Experts of a small language model.
Size: 15 layers, width 512, vocabulary 50257.
Experts: 32 experts in each of 8 layers, 240 SwiGLU neurons an expert, 2 picks a token, a sigmoid router.
Below are experts of layer 12 (counted from 0) of a mixture-of-experts language model. Rows are named router (the router's row for the expert), gate (a neuron's input weights, with its number), up (a neuron's input weights, with its number) and show model dimensions 384-511. Each number is 50 + 15 x the weight over its row's rms, rounded and kept within 0 to 99.
Before each expert's rows: a language model's description of what the expert responds to. This comes from a sample of Wikipedia text that the model never trained on.

# expert 24
Description: Articles and determiners like the, a, an, this, and adjectives right after them, especially American in biography openings.
router:38 41 54 66 19 64 47 80 61 58 37 50 55 65 43 44 60 50 13 60 29 37 48 69 50 55 25 70 43 53 50 56 66 51 34 55 28 67 65 57 72 27 52 47 81 60 63 38 54 46 59 63 61 52 67 78 43 64 56 62 54 24 63 64 50 26 72 57 53 45 73 74 33 62 83 46 43 27 39 36 64 52 54 48 71 44 60 75 55 30 61 58 44 69 53 28 53 48 53 32 47 77 54 51 63 64 68 48 73 47 32 41 48 50 70 58 19 47 57 54 45 36 42 31 47 45 58 42
gate0:53 64 47 40 60 61 65 44 73 58 70 72 71 42 66 67 33 50 45 45 35 51 42 56 62 77 48 61 41 31 69 48 30 61 63 47 27 30 46 48 61 73 29 40 59 39 28 73 57 98 56 50 40 43 50 67 32 56 54 36 32 61 49 67 55 51 46 55 49 42 70 62 66 35 65 51 44 45 34 34 55 42 71 73 09 44 60 57 62 63 77 49 24 41 57 96 64 44 30 49 63 41 63 37 52 70 51 21 59 50 73 26 41 30 68 60 44 44 67 35 45 40 57 29 58 54 44 35
up0:42 62 56 50 42 42 40 37 47 63 70 24 39 51 73 76 20 32 64 39 39 85 62 43 60 58 36 82 25 47 53 35 48 36 75 31 26 52 40 41 59 40 52 30 56 39 28 42 42 68 30 66 51 41 53 51 58 61 57 62 34 61 34 48 09 18 50 54 34 36 66 43 42 36 62 45 44 21 40 33 29 40 55 28 45 47 44 19 42 49 46 65 34 50 71 59 59 37 61 35 57 47 57 50 54 64 79 37 34 59 47 43 32 21 59 62 60 71 67 44 48 44 46 19 59 65 44 15
gate1:57 53 24 88 11 67 34 65 38 38 48 34 46 45 12 52 34 56 61 50 46 35 30 56 50 43 73 62 45 76 23 38 48 42 58 09 40 47 38 21 52 56 53 63 80 54 84 41 58 39 44 50 49 55 38 35 45 68 28 48 31 42 55 43 64 37 48 45 33 55 41 55 53 28 43 67 60 37 28 59 47 48 46 21 45 38 30 44 36 33 66 46 66 63 29 40 58 48 75 30 78 42 75 54 48 51 81 51 42 48 48 47 53 50 53 50 40 48 48 54 66 32 75 60 35 62 34 47
up1:45 33 64 44 44 27 56 41 38 63 49 54 35 38 31 68 53 40 73 60 45 59 46 81 29 64 47 48 44 55 44 77 73 34 52 62 43 75 52 50 28 29 07 64 46 24 36 24 50 42 61 72 65 60 56 56 57 60 67 49 50 32 75 67 39 59 59 48 17 49 20 62 27 40 61 55 32 50 67 64 64 42 55 61 49 61 44 41 49 73 26 67 41 46 68 81 53 42 59 49 42 54 39 29 37 48 56 73 18 38 40 55 65 60 59 32 59 57 08 33 66 55 67 60 41 39 38 50
gate2:77 47 37 60 06 47 29 40 49 72 35 39 61 45 64 57 52 25 51 62 56 70 66 53 47 44 20 31 32 46 20 41 43 53 57 53 61 51 49 31 46 62 54 63 35 79 54 66 78 36 55 20 53 87 26 62 53 24 66 44 52 64 56 42 58 49 47 64 39 61 64 45 53 41 54 42 52 45 42 34 53 48 69 33 52 59 44 37 46 40 74 50 70 55 42 39 35 43 58 64 58 22 52 21 81 40 52 29 30 43 65 53 41 53 23 55 62 70 73 60 42 39 44 37 49 66 48 34
up2:40 41 33 61 48 40 40 29 72 49 53 43 46 50 73 35 76 18 51 49 57 37 67 64 65 24 34 34 47 49 33 58 48 74 57 50 39 25 47 44 54 49 52 64 35 55 41 49 57 12 67 33 52 71 26 34 35 20 48 53 29 42 53 64 60 44 34 72 26 51 56 50 62 58 50 44 56 22 48 31 43 66 44 61 69 55 52 37 33 67 84 61 37 66 57 60 31 55 69 63 51 39 50 31 56 40 49 40 49 43 67 43 59 55 35 56 51 78 23 62 52 50 50 41 39 69 57 58
gate3:68 60 39 68 45 63 59 53 33 42 51 55 65 43 52 52 56 54 62 44 65 75 67 64 49 43 42 29 16 84 49 29 47 55 58 54 49 46 57 48 55 50 48 58 39 74 45 63 42 60 59 38 73 35 38 48 37 39 58 32 50 68 87 19 37 70 61 58 38 39 75 69 59 69 42 32 36 62 66 52 42 56 42 73 46 48 35 48 67 61 50 59 14 67 34 67 52 39 30 43 49 77 40 39 47 42 57 71 47 69 61 64 28 47 45 42 39 23 40 30 58 33 55 51 74 67 57 59
up3:42 26 40 24 41 48 44 55 62 46 40 47 22 67 67 46 49 54 70 59 54 37 50 40 62 48 44 82 82 60 31 65 48 37 78 55 37 38 44 45 79 53 49 59 25 51 69 21 45 49 36 43 54 65 67 60 51 53 58 57 63 45 04 81 42 28 54 32 74 47 35 40 26 39 45 48 46 27 35 58 52 31 63 46 72 53 37 34 55 49 51 41 80 53 64 40 39 63 32 75 54 46 59 81 47 62 40 43 26 42 56 44 50 54 31 51 59 69 63 54 54 50 56 56 58 52 53 38
gate4:38 40 62 52 42 73 52 43 37 63 75 45 65 47 57 42 38 71 39 66 67 51 52 11 43 53 63 63 58 57 45 46 38 68 53 79 44 41 74 55 53 49 73 77 45 47 21 17 61 38 40 64 53 70 57 53 70 62 63 65 44 61 79 65 25 44 65 59 68 68 38 07 65 46 63 79 11 66 58 40 34 40 38 52 28 35 54 62 58 62 35 61 63 45 49 45 66 47 30 42 23 36 47 15 62 62 63 64 63 53 49 38 59 53 62 63 66 38 40 23 49 26 36 49 78 39 41 39
up4:31 51 62 48 48 55 62 50 40 74 89 36 53 41 59 37 59 58 34 48 33 50 42 23 34 62 37 54 43 57 56 74 58 68 31 75 61 43 62 58 45 55 61 38 45 67 67 36 46 21 63 34 86 61 40 25 56 60 28 42 40 49 46 48 61 79 42 52 70 42 54 28 30 30 73 71 54 50 59 47 57 58 43 61 24 24 61 69 44 49 33 52 61 58 33 28 32 92 23 29 16 60 29 48 53 40 39 60 48 72 29 54 71 90 55 68 22 31 46 37 55 39 11 64 50 63 23 27
gate5:22 50 40 57 70 34 76 48 57 49 46 45 40 64 46 27 60 72 69 51 42 61 66 71 69 37 54 69 28 28 31 49 54 47 76 48 49 46 55 62 54 37 45 63 35 36 56 36 73 51 37 51 38 43 64 45 71 32 53 56 22 49 63 60 67 43 41 59 45 54 47 50 70 32 53 59 32 39 32 49 41 56 23 46 43 55 45 57 28 46 29 68 67 63 52 59 33 51 39 26 61 41 27 52 89 45 50 41 73 37 57 42 81 44 67 51 45 37 46 98 65 63 50 20 70 46 40 50
up5:61 43 31 65 53 43 48 66 41 23 28 40 56 57 37 51 65 29 18 43 70 51 51 46 78 77 44 42 69 56 69 33 39 34 34 60 64 54 38 70 34 39 63 69 20 36 78 54 50 34 45 42 43 25 70 48 61 59 42 43 67 44 34 54 47 46 59 82 57 23 45 29 59 21 67 30 40 38 49 46 54 33 59 29 66 55 57 41 41 46 41 45 66 58 45 50 49 45 58 30 42 40 43 62 58 78 45 56 33 45 07 42 41 21 47 71 50 68 35 72 91 33 64 55 61 55 49 64
gate6:49 43 42 42 41 34 36 31 52 67 49 28 50 40 50 58 37 59 45 60 51 66 47 69 63 46 50 48 42 37 60 78 56 66 54 62 55 35 54 28 43 64 48 40 33 12 55 67 46 48 42 60 51 53 48 07 36 62 13 55 51 56 67 41 54 38 13 39 42 52 36 44 34 62 42 37 59 37 50 36 62 75 67 81 26 58 69 63 56 56 58 34 31 43 33 26 53 48 63 52 12 44 44 48 29 50 38 61 36 42 38 70 47 65 53 65 56 57 35 59 60 48 44 44 22 40 69 32
up6:38 55 81 63 35 44 43 41 58 54 42 40 46 68 56 65 61 72 69 37 53 68 42 31 49 52 58 41 65 27 74 54 47 17 69 51 54 34 40 10 57 36 38 41 48 60 43 55 38 45 45 47 61 51 52 30 16 34 32 44 48 42 46 86 63 54 54 71 48 02 28 60 43 73 71 33 48 50 40 49 70 58 33 88 38 53 57 50 59 45 76 49 57 50 56 34 33 53 43 57 40 63 36 36 32 23 37 45 50 42 56 72 50 53 58 51 50 25 29 57 43 43 35 46 31 49 60 23
gate7:43 37 70 49 43 60 32 66 27 29 52 42 38 49 56 50 47 42 30 50 29 80 40 34 37 66 49 71 67 38 44 63 62 74 64 22 49 39 60 37 51 36 41 68 47 44 48 59 72 53 68 66 39 55 45 57 74 54 52 56 75 53 82 47 54 79 33 39 48 67 21 32 35 38 59 48 21 42 57 37 42 34 44 63 53 55 53 54 52 16 43 34 46 51 26 50 42 66 40 66 49 78 71 16 31 50 54 78 56 40 53 46 53 59 47 50 56 62 43 59 59 38 63 35 43 46 65 37
up7:54 43 53 66 46 28 22 32 67 39 22 22 62 46 44 48 53 63 26 64 56 50 42 27 42 54 52 80 16 99 48 61 25 58 68 44 76 56 52 54 36 42 81 25 51 37 65 43 36 69 69 30 54 28 25 53 66 50 36 47 35 99 47 44 50 64 67 47 47 25 44 67 72 34 53 61 38 24 31 45 44 51 51 45 57 71 38 63 53 75 56 69 45 44 60 53 41 51 22 59 55 70 51 46 61 57 62 56 32 42 36 41 38 27 45 51 18 41 55 70 51 51 25 72 59 73 47 54

# expert 3
Description: Transitive verbs and prepositions that introduce an object or complement, such as became, make, using, with, as, of.
router:40 44 34 63 31 61 55 69 68 50 55 43 57 51 15 37 55 46 31 42 45 42 41 58 82 71 56 57 36 42 40 67 72 65 61 56 25 80 59 47 71 46 52 53 63 60 38 45 59 43 69 52 50 45 43 58 08 77 55 31 34 55 45 69 74 37 56 62 42 40 80 60 41 50 62 43 42 35 18 27 59 59 38 45 52 29 38 53 63 28 40 57 35 43 46 30 30 33 49 43 71 28 51 32 46 72 63 26 72 57 51 49 72 30 80 52 19 83 49 37 54 38 42 40 53 57 58 31
gate0:49 67 46 65 68 18 42 40 56 63 38 56 24 56 67 51 79 72 57 53 47 56 71 63 33 45 43 81 41 48 81 50 65 25 65 38 30 68 73 52 48 62 53 82 53 53 37 50 63 27 67 86 47 35 75 35 15 46 57 47 39 44 32 69 57 68 78 56 53 39 56 42 74 59 57 42 74 70 39 70 33 34 46 51 52 59 42 44 37 50 42 64 76 64 38 67 49 88 63 72 66 65 55 42 42 65 36 60 45 38 51 48 59 41 83 65 44 48 39 52 33 60 48 54 61 44 40 30
up0:64 33 32 16 61 55 43 53 44 83 48 46 73 43 32 69 27 54 20 53 45 70 38 37 81 39 39 22 56 43 63 55 04 51 54 59 58 36 53 38 49 73 38 23 52 69 34 62 14 53 54 43 35 62 56 55 61 52 56 51 64 55 63 59 38 26 57 65 49 44 48 44 48 08 36 28 50 58 74 44 51 65 68 72 50 43 51 68 29 38 23 15 31 56 44 65 65 61 66 46 35 31 61 39 35 41 45 62 45 56 52 77 45 64 28 54 55 39 36 45 49 68 52 53 30 83 51 58
gate1:42 22 78 40 26 59 52 34 54 43 60 50 62 58 64 74 46 32 40 59 19 38 24 42 45 36 28 83 44 46 36 55 30 55 61 75 56 55 65 51 75 29 39 46 71 68 45 47 48 37 56 24 28 61 37 25 68 38 38 37 43 51 11 52 60 52 41 59 46 24 38 41 39 71 66 27 73 51 30 39 77 51 46 56 74 63 46 47 72 41 65 42 64 74 48 54 44 40 56 76 32 45 60 48 65 48 76 35 34 56 37 63 48 52 61 72 35 23 54 13 45 88 55 40 43 44 48 51
up1:43 46 91 37 45 41 66 42 62 50 66 49 81 57 44 66 57 35 52 54 36 39 33 02 62 49 23 51 54 39 47 61 39 74 66 53 44 50 79 63 51 51 53 63 50 43 79 47 42 41 88 60 24 67 15 62 51 54 41 22 34 76 30 67 65 34 13 59 50 36 31 73 50 79 56 26 63 66 33 41 47 50 38 49 71 46 41 45 83 44 66 64 43 77 22 43 37 63 53 71 34 25 58 44 54 46 73 53 36 83 51 38 66 48 55 67 55 47 54 42 30 80 37 47 64 26 40 53
gate2:48 54 60 56 43 75 77 67 48 46 55 28 51 63 87 68 49 43 65 65 39 58 52 59 34 50 67 48 58 44 74 54 87 25 46 76 29 38 42 63 67 50 37 38 74 37 73 62 22 43 56 42 67 45 49 25 55 50 08 26 31 39 78 54 58 48 38 47 49 48 68 61 31 42 49 31 60 54 27 46 52 57 38 48 47 57 61 40 47 43 40 54 47 36 71 49 16 55 67 55 62 89 72 50 43 45 37 67 67 38 33 59 63 51 64 48 49 64 58 50 60 57 44 42 29 44 67 35
up2:48 61 37 47 84 12 16 49 55 58 50 69 40 37 05 36 64 60 33 55 64 51 44 45 56 75 29 52 42 47 26 43 29 54 46 51 51 60 46 39 35 62 40 57 47 57 57 39 73 32 35 53 46 65 52 63 60 35 64 33 59 60 48 50 49 59 65 46 51 53 45 72 58 41 22 72 44 59 79 50 47 37 70 47 58 65 43 47 35 66 51 45 42 76 22 62 73 45 45 21 38 12 31 44 42 57 61 22 54 55 60 47 66 70 29 49 41 39 52 35 43 48 42 41 65 60 37 66
gate3:41 66 51 57 48 54 45 62 52 53 27 45 63 74 48 48 40 49 47 78 59 49 26 25 55 43 51 67 48 50 58 39 90 39 44 57 31 73 63 46 27 58 46 32 56 47 42 57 33 50 87 48 42 37 57 42 39 59 72 69 51 30 58 30 13 45 34 46 32 58 57 70 36 38 32 48 56 67 44 37 54 58 73 68 35 51 65 65 61 37 42 59 62 30 45 51 47 59 46 42 39 21 36 40 42 06 66 86 47 76 68 53 17 34 42 28 67 48 48 36 67 35 62 69 55 67 66 36
up3:43 53 53 56 45 49 55 56 39 38 63 41 50 41 48 50 64 38 68 46 66 29 52 33 11 89 56 84 74 75 47 37 60 54 66 62 43 71 45 26 63 70 31 46 41 27 33 41 31 54 75 56 29 54 59 42 11 54 42 53 52 62 50 53 29 43 31 50 40 54 75 34 41 43 26 30 44 57 37 47 56 53 59 46 60 59 52 61 60 46 72 41 65 47 46 60 39 80 52 46 65 79 46 62 58 39 75 64 58 68 52 56 50 44 75 51 42 50 52 34 55 33 33 62 52 58 65 35
gate4:48 54 52 38 79 58 51 39 27 54 48 52 33 53 19 67 42 44 42 71 51 44 64 23 79 36 65 44 66 45 60 37 36 50 34 49 45 34 31 45 34 36 58 48 48 50 49 40 27 42 56 47 38 41 47 45 48 26 63 61 46 29 45 33 36 48 28 35 41 25 34 48 65 50 29 49 51 47 54 65 66 30 56 30 50 50 54 92 60 41 32 50 44 56 31 53 62 33 57 11 63 39 77 45 61 58 41 71 63 38 20 40 64 45 80 30 49 66 35 31 70 43 36 61 31 62 47 51
up4:55 84 54 47 62 49 53 47 55 41 40 28 50 59 70 58 75 74 52 32 69 38 24 68 43 40 62 64 67 20 43 56 52 26 44 38 43 67 64 51 70 45 19 75 42 37 19 41 39 45 59 37 65 32 43 79 50 58 51 23 58 41 67 37 45 55 68 47 45 53 55 46 46 61 60 69 45 57 71 66 53 50 53 29 49 36 74 20 59 29 60 42 52 63 65 59 53 71 74 60 79 58 86 39 60 14 43 76 44 71 94 53 67 52 48 44 56 45 11 55 35 47 49 27 61 59 22 10
gate5:72 58 51 44 45 57 51 47 48 43 55 50 57 44 38 23 62 49 56 61 58 47 64 38 47 31 44 46 35 57 61 49 39 58 49 40 54 59 52 46 53 54 40 46 74 47 51 39 63 57 73 30 59 76 82 56 68 48 78 45 33 54 35 51 54 53 43 30 79 69 60 61 23 49 54 34 83 58 65 14 48 57 57 31 65 82 53 63 67 62 50 43 53 30 61 68 68 41 48 25 52 35 64 47 22 81 37 45 33 54 44 58 95 33 57 21 56 81 36 38 59 52 55 49 68 44 57 19
up5:38 42 56 57 63 61 49 47 49 55 47 30 54 67 66 62 33 71 38 54 45 40 38 61 54 65 48 32 66 29 65 51 58 35 33 66 57 47 46 66 74 42 52 48 22 37 61 52 46 47 04 51 71 64 42 53 37 56 47 57 80 27 55 58 50 58 40 94 25 57 39 36 47 62 45 47 28 33 56 75 67 37 40 57 31 25 50 27 44 52 54 47 67 52 54 19 51 69 50 66 30 64 45 46 49 15 55 49 42 64 54 31 43 94 51 63 42 15 44 67 43 38 38 58 40 50 49 54
gate6:13 53 59 53 49 33 29 50 79 39 26 38 47 44 24 66 27 74 51 59 55 46 49 70 74 49 51 53 51 67 55 64 35 45 39 44 49 42 61 34 68 23 62 53 47 57 29 50 41 42 66 56 63 62 49 58 33 46 48 53 55 40 30 47 36 62 70 26 43 36 38 71 66 65 43 73 67 45 75 67 30 33 44 29 54 45 76 42 45 64 64 59 51 50 54 66 36 40 39 45 55 45 70 46 41 30 41 66 54 18 43 54 52 27 76 55 19 71 22 19 42 44 36 27 32 51 49 42
up6:63 56 71 44 32 68 40 54 34 34 44 57 45 61 68 70 46 65 59 65 47 55 52 54 43 45 29 75 39 38 33 47 42 58 32 51 45 81 62 51 33 59 22 68 29 41 62 46 74 35 41 33 27 52 68 59 54 77 70 64 46 51 45 37 52 43 48 80 60 39 72 47 57 52 44 29 48 50 08 67 51 62 50 83 44 54 56 21 55 31 24 42 71 59 38 45 49 74 68 50 66 53 49 65 65 43 88 61 47 44 50 47 51 58 29 41 51 37 37 41 33 56 49 48 37 42 54 33
gate7:84 20 30 46 65 36 26 52 53 34 36 31 46 33 54 30 25 43 64 51 30 53 24 61 42 48 39 60 27 55 18 68 60 83 48 52 33 48 53 48 56 38 59 25 28 71 40 48 30 57 44 72 58 51 60 62 29 48 42 73 58 56 45 20 40 40 51 45 70 40 73 37 68 61 48 46 77 40 40 21 42 42 45 54 35 32 50 59 35 68 62 52 50 52 46 56 54 64 59 27 14 60 72 65 40 53 67 69 42 25 74 39 29 31 59 54 53 35 41 64 42 58 45 52 51 55 55 32
up7:39 52 82 43 56 64 56 40 50 86 36 50 47 44 56 40 53 32 39 34 35 53 49 33 69 46 40 52 62 83 67 55 45 02 28 56 68 55 47 36 19 75 57 66 65 53 46 70 61 62 51 14 50 49 40 49 37 23 31 58 42 12 37 86 38 65 62 48 48 51 41 55 50 43 63 57 45 69 59 87 31 38 68 53 75 46 68 62 51 60 51 33 45 54 40 47 57 52 46 72 61 44 39 60 64 43 34 22 37 65 28 42 62 53 48 59 60 63 17 43 53 60 54 55 59 60 35 53

# expert 14
Description: Prepositions heading a phrase after a verb or noun, especially of, on, for, at, during, between, as in died on October.
router:54 46 52 46 41 64 46 71 46 63 22 36 45 54 26 66 42 43 42 62 44 82 55 56 65 51 31 59 42 48 57 91 65 59 30 58 27 69 68 46 59 42 40 59 67 62 52 66 49 55 67 57 54 69 34 41 53 69 73 34 53 50 62 50 73 30 47 61 45 49 72 52 39 54 84 59 36 58 35 46 56 50 38 28 50 52 46 58 58 53 58 29 31 47 24 25 17 24 38 57 45 61 54 28 58 76 52 70 64 60 47 48 65 29 62 69 28 70 70 64 29 47 31 28 31 76 84 50
gate0:66 46 45 46 32 29 29 42 53 72 26 25 56 29 53 53 24 59 27 70 38 60 47 40 45 60 71 15 70 68 40 63 51 56 49 58 51 43 45 27 42 54 47 48 40 41 78 49 48 40 25 63 43 49 61 75 57 51 55 45 53 68 53 49 30 46 36 42 16 60 47 48 38 21 56 57 49 56 71 49 38 49 41 64 16 53 45 73 30 59 42 38 80 46 53 47 42 44 48 61 51 39 39 25 51 45 65 37 57 33 49 43 52 44 43 45 42 62 34 37 29 65 95 65 57 34 57 47
up0:59 48 27 42 61 37 37 50 50 59 22 52 67 57 56 44 49 33 37 60 31 35 20 24 81 46 72 49 70 64 31 47 43 38 43 48 71 54 53 48 61 60 56 41 48 36 41 43 42 49 39 64 49 56 62 73 53 40 44 70 72 78 60 66 51 38 50 63 61 59 52 52 43 39 80 36 49 57 43 54 44 67 45 44 36 72 42 61 31 68 51 71 66 70 35 61 32 43 60 27 44 50 50 39 38 40 62 45 40 34 63 51 43 50 54 26 44 40 31 54 40 62 56 58 62 38 66 63
gate1:31 53 49 33 54 71 09 49 75 46 38 61 62 35 45 51 42 21 36 73 52 32 50 39 80 48 49 85 44 44 37 65 46 56 32 69 59 55 78 55 42 33 37 36 40 48 60 46 52 64 71 20 54 30 20 61 56 45 49 59 56 46 56 31 58 52 45 48 34 78 52 59 33 62 20 45 48 34 49 28 48 47 54 64 31 38 55 45 60 64 66 57 59 69 58 63 63 58 41 41 59 64 74 34 26 61 60 73 50 37 33 44 65 49 44 51 47 80 53 68 46 32 40 14 80 65 81 63
up1:61 74 37 35 41 43 90 80 43 35 37 64 42 53 48 50 41 51 54 51 33 49 47 55 23 40 43 65 39 51 28 48 39 39 50 60 20 37 52 47 45 51 38 33 57 95 45 72 52 31 67 67 50 51 78 67 42 58 55 44 68 60 37 42 60 43 34 39 59 48 60 44 41 47 79 35 32 65 47 46 56 35 51 36 61 49 64 67 66 28 34 43 44 68 36 58 43 47 49 66 23 60 41 71 48 73 30 36 72 58 46 53 67 29 41 35 48 43 60 67 29 62 43 83 65 44 47 17
gate2:60 67 37 28 38 60 45 41 41 49 55 48 64 55 68 62 47 59 28 63 39 70 30 44 79 63 62 31 22 62 50 59 40 36 54 31 42 58 32 44 41 49 39 71 60 55 33 75 46 44 63 45 60 36 50 43 57 60 51 61 43 49 39 58 61 72 44 59 32 19 59 56 47 65 46 70 42 92 51 42 24 48 40 46 54 57 40 49 64 46 55 21 46 22 41 48 60 38 69 45 19 49 52 61 62 43 45 66 82 43 74 63 44 44 70 45 40 44 52 62 59 49 44 35 66 48 64 71
up2:25 51 42 42 53 59 34 54 55 52 53 27 79 38 52 69 86 67 19 52 43 54 45 42 53 49 60 26 61 57 81 60 04 48 36 46 58 38 42 56 60 30 47 52 60 34 15 53 68 66 22 58 79 46 48 47 48 54 62 66 21 55 72 59 70 55 57 47 64 39 88 42 70 57 66 46 22 65 45 54 58 35 43 53 73 45 32 42 25 57 75 63 24 45 23 52 89 28 67 67 53 38 43 63 66 50 21 42 61 30 49 31 57 64 59 35 88 45 47 21 48 38 55 65 57 38 66 60
gate3:39 46 58 45 87 61 43 60 41 39 57 46 58 67 41 34 42 53 63 54 44 39 66 48 43 85 20 60 32 36 43 12 51 68 45 40 39 40 41 46 60 37 58 46 34 58 49 73 77 55 64 44 28 34 60 58 66 38 50 57 49 54 58 51 42 39 66 54 75 42 47 60 52 60 33 43 48 50 28 54 37 43 53 35 53 29 58 59 04 61 32 66 33 58 41 49 28 48 51 64 69 80 46 45 30 61 82 50 54 26 69 26 38 42 61 31 74 44 57 54 49 31 21 56 58 57 55 59
up3:58 67 36 53 43 46 35 25 51 55 41 54 34 62 62 61 34 49 51 40 46 72 41 58 16 42 68 51 26 53 43 65 52 36 64 37 61 46 22 64 51 55 60 38 54 26 35 44 28 32 43 77 59 60 27 31 59 38 40 70 66 92 41 58 45 72 57 68 21 58 35 32 50 43 67 41 73 33 59 47 73 40 34 70 13 69 53 56 68 71 47 41 73 51 73 45 57 64 40 44 33 79 41 54 59 14 17 53 34 86 38 57 23 60 26 54 34 53 58 37 70 56 78 39 41 18 61 22
gate4:46 58 53 67 36 70 47 24 54 51 50 37 51 33 56 43 59 33 67 16 56 45 51 37 60 64 51 83 46 59 63 68 36 63 71 46 67 65 66 35 53 62 28 61 41 39 22 36 67 64 47 58 32 36 25 66 60 65 45 43 48 39 66 53 65 52 56 67 37 73 62 14 51 44 50 60 55 67 45 60 44 46 59 42 26 51 66 35 33 52 43 40 53 35 42 49 51 56 51 42 50 43 64 35 66 65 49 70 41 50 56 87 25 22 71 26 41 40 50 67 51 28 41 25 63 48 41 71
up4:66 40 33 65 60 33 39 12 56 62 43 46 53 61 85 26 25 41 60 26 71 74 34 37 61 62 63 33 57 44 63 53 21 48 57 36 36 57 38 40 46 70 58 70 44 62 17 36 33 47 50 49 27 31 50 45 69 61 42 54 46 48 45 69 38 48 58 30 26 58 54 47 65 80 30 46 64 58 39 48 50 37 58 66 23 56 57 46 55 43 39 35 59 14 30 32 59 49 69 34 34 40 54 28 55 37 50 86 36 71 61 80 38 34 55 43 50 50 46 52 66 55 57 67 62 57 46 67
gate5:45 48 45 33 48 43 56 39 45 48 28 59 34 35 63 56 53 47 68 46 43 52 66 13 42 78 51 36 71 44 86 58 72 36 69 43 41 33 31 33 51 70 83 46 57 53 44 43 33 46 67 58 46 42 38 59 25 59 50 27 66 38 84 76 68 40 56 41 53 53 63 52 58 66 66 77 34 62 64 45 61 33 56 89 69 43 57 45 63 44 45 25 40 34 21 45 16 61 50 56 72 96 35 67 65 64 70 40 52 40 34 29 27 61 56 76 59 48 44 59 57 64 59 61 49 59 35 72
up5:53 16 14 62 49 66 33 10 23 29 44 53 28 33 57 51 45 42 45 68 58 50 71 41 56 42 55 79 53 30 37 44 43 34 80 47 45 35 36 55 29 88 34 17 46 58 70 55 28 63 43 46 55 51 58 79 70 51 36 40 50 31 62 73 62 55 38 37 58 54 62 44 41 43 52 48 50 72 45 65 50 48 51 66 69 72 66 63 29 33 54 48 36 48 33 51 35 48 53 25 39 42 37 59 49 51 38 54 24 53 43 53 44 57 63 28 47 55 47 32 43 35 66 56 54 52 51 67
gate6:61 47 43 87 56 47 71 47 50 55 19 41 58 61 63 32 49 71 47 58 63 30 26 60 47 48 67 49 94 41 57 62 37 35 70 51 36 25 44 65 80 44 31 63 46 20 35 41 68 37 00 48 28 50 41 67 29 45 47 70 42 54 70 46 58 31 50 67 51 42 57 50 72 31 90 43 47 30 40 43 32 62 29 50 56 51 49 35 37 52 35 51 61 50 55 19 39 40 56 38 49 38 55 47 49 23 37 48 79 34 64 39 39 60 49 51 32 41 28 43 37 56 70 59 50 75 53 62
up6:38 26 62 43 77 76 43 32 55 48 46 32 19 39 67 23 51 67 59 45 57 48 48 75 53 29 61 48 99 34 72 55 54 56 53 51 50 57 53 22 33 23 40 64 31 02 60 61 55 55 48 51 83 61 59 56 34 43 55 53 42 61 38 47 62 46 49 39 42 13 44 44 46 13 57 26 62 49 31 50 62 32 36 69 85 43 57 33 57 54 55 50 68 14 64 53 32 55 53 54 69 50 28 51 55 51 57 70 66 55 48 49 61 49 63 50 43 32 30 56 45 56 53 62 45 70 43 44
gate7:70 47 55 58 43 42 56 48 59 40 45 60 58 53 56 37 41 51 54 48 65 12 53 69 44 60 35 66 51 80 21 46 57 46 39 43 28 55 47 33 46 50 43 50 47 48 58 25 36 57 24 56 57 54 80 52 37 23 60 40 34 58 51 48 45 59 49 44 43 45 69 52 66 46 60 45 51 47 75 50 28 59 52 35 65 37 62 28 59 54 54 45 59 91 99 48 33 60 60 55 70 46 67 39 60 42 55 44 50 49 79 34 57 59 34 45 47 34 58 50 70 57 42 44 35 06 56 69
up7:69 74 75 68 66 60 55 22 54 48 39 42 23 66 51 32 55 50 61 59 89 26 52 39 49 51 74 64 49 32 54 51 54 71 59 33 32 46 58 36 55 44 37 28 65 48 52 63 49 46 53 52 75 51 54 18 46 70 45 06 49 58 51 50 64 41 27 58 36 30 53 57 26 56 68 20 09 37 59 19 49 55 41 59 62 66 62 45 54 67 49 56 62 41 66 55 49 53 70 49 57 51 63 24 46 77 38 59 43 30 43 70 27 39 40 39 43 68 30 37 63 68 50 55 72 52 65 43